config = dict(
    d_shared_expert=64,
    activation='swiglu',
    normalize_top_k=False,
    routed_scale=1.0,
    init_std_router=0.00982,
    norm_eps=1e-07,
    tie_embeddings=False,
    optimizer='adam_variant',
    beta1=0.95,
    seq_len=1024,
    train_tokens=603100000,
    steps=12664,
)
Below are experts of layer 9 (counted from 0) of a mixture-of-experts language model. Rows are named router (the router's row for the expert), gate (a neuron's input weights, with its number), up (a neuron's input weights, with its number) and show model dimensions 0-95. Each number is 128 + 24 x the weight over its row's rms, rounded and kept within 0 to 255.
After each expert's rows: "mostly gets" lists some tokens that are sent to it at least half of the time. This comes from a sample of Wikipedia text that the model never trained on.

# expert 7
router [112 113 114 116 192 158 116  55 147  82 176 183 137 156 138 149 117 112 157 118 115 134 140 132 146 134 124 134 140 124 138 115 121 134  83 142 123 104 165 130 117 120 136 147 127 150 126 135 133 106  63  93 142 116  98 141 128 147 106 120 144 113  96 159  84 163 106 133 128 134 120 142  93 124 137 118 134 123 124  90 120 121  79  89 118 141 114 124 110 109  88 125 124  98 113  92]
gate0 [129 108 114 152 145 107 117  99 118 105 141 141 116 199  99 133 142 139 144 145 113 143  99 169 173  98 153 110 144 128 147 140 121 162  85 125 132 121 156 141  96 186  83 138 119 138 153  83  87 136 113 117 121  95  74 133 155 129  99 122 103 135 171 130 112 124 112  94 148 167 114 125 133 121 103 153 111 138 141 160 153 114 131 133 126  97 110 156 133 130  96 136 105 170 148 129]
up0 [127 133 106 126 103 122 123 110 124 151 166 139 148 131 133  91 104 178 133 112 154  99  81 120  85 151 123  91  78 132 168 149 196 137 151 134 149 133 112 114 115  89 150 190 129 139 125 109 160 109 100 142 166 115 132 103 128 147  97 112 153  89 118 140 141 117 133 129  90  86 132 135 153 112 150 114 120 113 126 133 123 139 133 158 157 141 163 127 164 123 148 146 148 138 128  87]
mostly gets: "\".", " director", " politician", "- Born:", " president", " President"

# expert 1
router [147 155 121 154 174 165 140 104 140  57 156 154  93 144 121 108 127 110 136 130 127 173  97 134 119 135 143 134 127 134 115  92 104 126 125 115 118 140 130 128 133 105 128 101 121 150 161 130 109 143  99  76 159 180 138 131 149 103 110 153 148 138  94 154 129  98 144 102 134 142  81 100 148  88 125 112 124 125 130 105 143 100 155 115 122 161 100 109 137 130 117  68 125 135  71 121]
gate0 [174 109 112 140 113 119 128 120 148  68 136  89 142 160 172 100 138 143 117 161 134 103 125 112 173 128 142 107 142 107 129 162 102 152 100 190 123  96 123 152 111 148 171  92 107 123 146 122  77 131  95 135 138  80 132 133 113  77 103 101 101 149 113 133 132 134 130 115 128 101 132 145 105 121 128 120 130 113 140 100 122 127 140 156  77 141 143 130 132 116 112 135 140 141  76  93]
up0 [161 133 150 115 140  95 116 100 128 148 140 163 189  90 110  94 137 102 132 171 118 170 166 131 134 106 128 123 131  99 143 129 138 137 157  85 129 160 137 116 133 148 168 122 113 107 147  99 121 143 114 140 118 114 119 157 135 160 123 162 105 144 106 115 117 116 122  86 125 100 122 123 166  93  92 154 137 105  91 130 171 127 147 107 142 152  93 122  62 108 125  84  99 138 129 122]
mostly gets: " from", ", which", " to be", " which", " had", " would"

# expert 4
router [139 153 134 148 138 137 107 136 152  79 159 134 127 161 140  64 123 137 163 115 146 124 105 121 131 162  56 160 133 145 139 115 151 123  89 127 128 158 154 126 143 107 114 159 111 132 145 106 113 156 134  96 133 144 130 162 136 177  74 111 127 121 112 122 155 109 120 125 143 102  87 182 134 137 151 110 109 175 140 125 177 127 112 119 121 143 124 120 138 104 130 135 108 123 180 145]
gate0 [136 167 137  81 142 138 172 140  85 126 127 110 129 118 186 119  97  87 108  85 111 156 131 117 136 122  99 107 130 114  84 152 158 132 121 132 165 128  83 142 119 161  67 115 120 148 129 106 174 127 147 112 134 154 126 122 102 166 113 127 138  93 136 146 104 177 138  92 103 114 106 132 142 105 106  98 129 110 139 117 119 118 151 101 104  98 109 129 109 124 112 137 153 103 115 162]
up0 [133 100 125 116 132 127 102 112 124 136 148  99 155 134  76 131 128 121 127 112 157 131  89 131 150 101 151 138 114 135 128 152 106 117 164 161  65  92  97 131 131 169 135 115 121 141 103 138 112 162 170  96 134 123 144 120 172 162 118 131 117  83 133 130 162 117 125 101 132 128 117 149 154 113  74 120  93 163 105 150 162 126 102 138 106 128 100 162  78  81 147 138 103 145 119 156]
mostly gets: " Art", " Records", " Best", " Film", " Festival", " Awards"

# expert 3
router [166  96  83 122 147 133 129  73 188  88 166 149 130 102 142 141 133 122 125 144 134 133 130 114  97 135  67 151 121 130 185 125 113  89 113 132  80 172 123 125 121 147 135  74 120 162 141 155 100 147 135 139 128 123 124 115 163 136 114 162 132 130 101  98 107 131 141 116 127 122 125 156 146 152 117 132 105 145  94 129 137 134 116 104 130 110 141 177 104  94 133 108 141 117 163 155]
gate0 [157 154 149 123 102 144 126 183 124 144 133 136 134 119 174 137 123 109 113 119 141 119  92  99 101 132 110 119 116 108  89 158 127  81 140 132 117 145 153 138 168 113 167 161 123 165 126  84 101 187 151 142 182 138 136 119 134 123 131 118 134 144 141 127  86 121 137 137 138 153 131 113 156 154 158 131  96 179 139 121 156 153 140 135 103 117 140 164 163 146 117 113 148 164 150  78]
up0 [141 166 136 120 158 143 125  93 137 115 120 152 120 186 154 129 164 142 129 151 163 125 145 182  92 101 153 145 113 156 117 125 173 111  85 133 124 151  75 132 118 128 109 140  85  83  81 170  78 120 131 128 122 122 166 119 161 115 111 116 141 127 131 121 150 112 124 108 142 109 132 114 139 101  97 113 129 172 142 157 112 109 117 135  88 145 166  99 142 144 121 151 106 126 136 133]
mostly gets: " different", " much", " water", " similar", " success", " process"

# expert 5
router [121 116  97 149 141 145 156  62 110  96 113 144 105 145 121 130 156 106 114 171 118 136 151 146 156  77 134 149  78 101  86 129 126  96 106 171 125 132 117 129 116  87  88 130 109 112 105 141 160 114 164 108 109 122 134 163 120 138 156 125 143 109 116 138  83 159  98 108  84 139 166 166 160 108 136 133 165 130 132 150 127 132 100 123 121 119 126 105 123 115 120  74 123 114 116 124]
gate0 [124 128 114 109 161 126 128 124 124 124 152 139 143 150 103 121 105 119 125 121 157 128 133 140  99  93 116 111  74 164 100 143 120 140 105 112 145 173  85 128 138  82  74 133 146 135 115 157 109 139  83 119 153 170 167 138 154 114 106  92 139  91 115 126 119  74  96 146  91 158 123 141 159  84 115  92 151 123 129 153 117  84 160 106 108 128 152 140 108 108 156 118 139 142 120 109]
up0 [113 101 149 110 136 125 109 157 112 126 125 108 139 122  92 137  64 154 135 116 124 107 140 134 153 148 135 118  99 157 120 117 127 134 120 143 162 145 100 119 117  67  71 154 114 123 132 139 139  89 116 131 115 120 115 176 129  98 146 108 140  61 153 171  86 123 111 109  99 128 132 157 132 121 133 104 131  97 141 159 153  92 157 137  70 105 136 148 114 153 103 149 119 124 109  96]
mostly gets: "| No.", "L |", " JP", "Scientific classification", "| Total votes", " % |"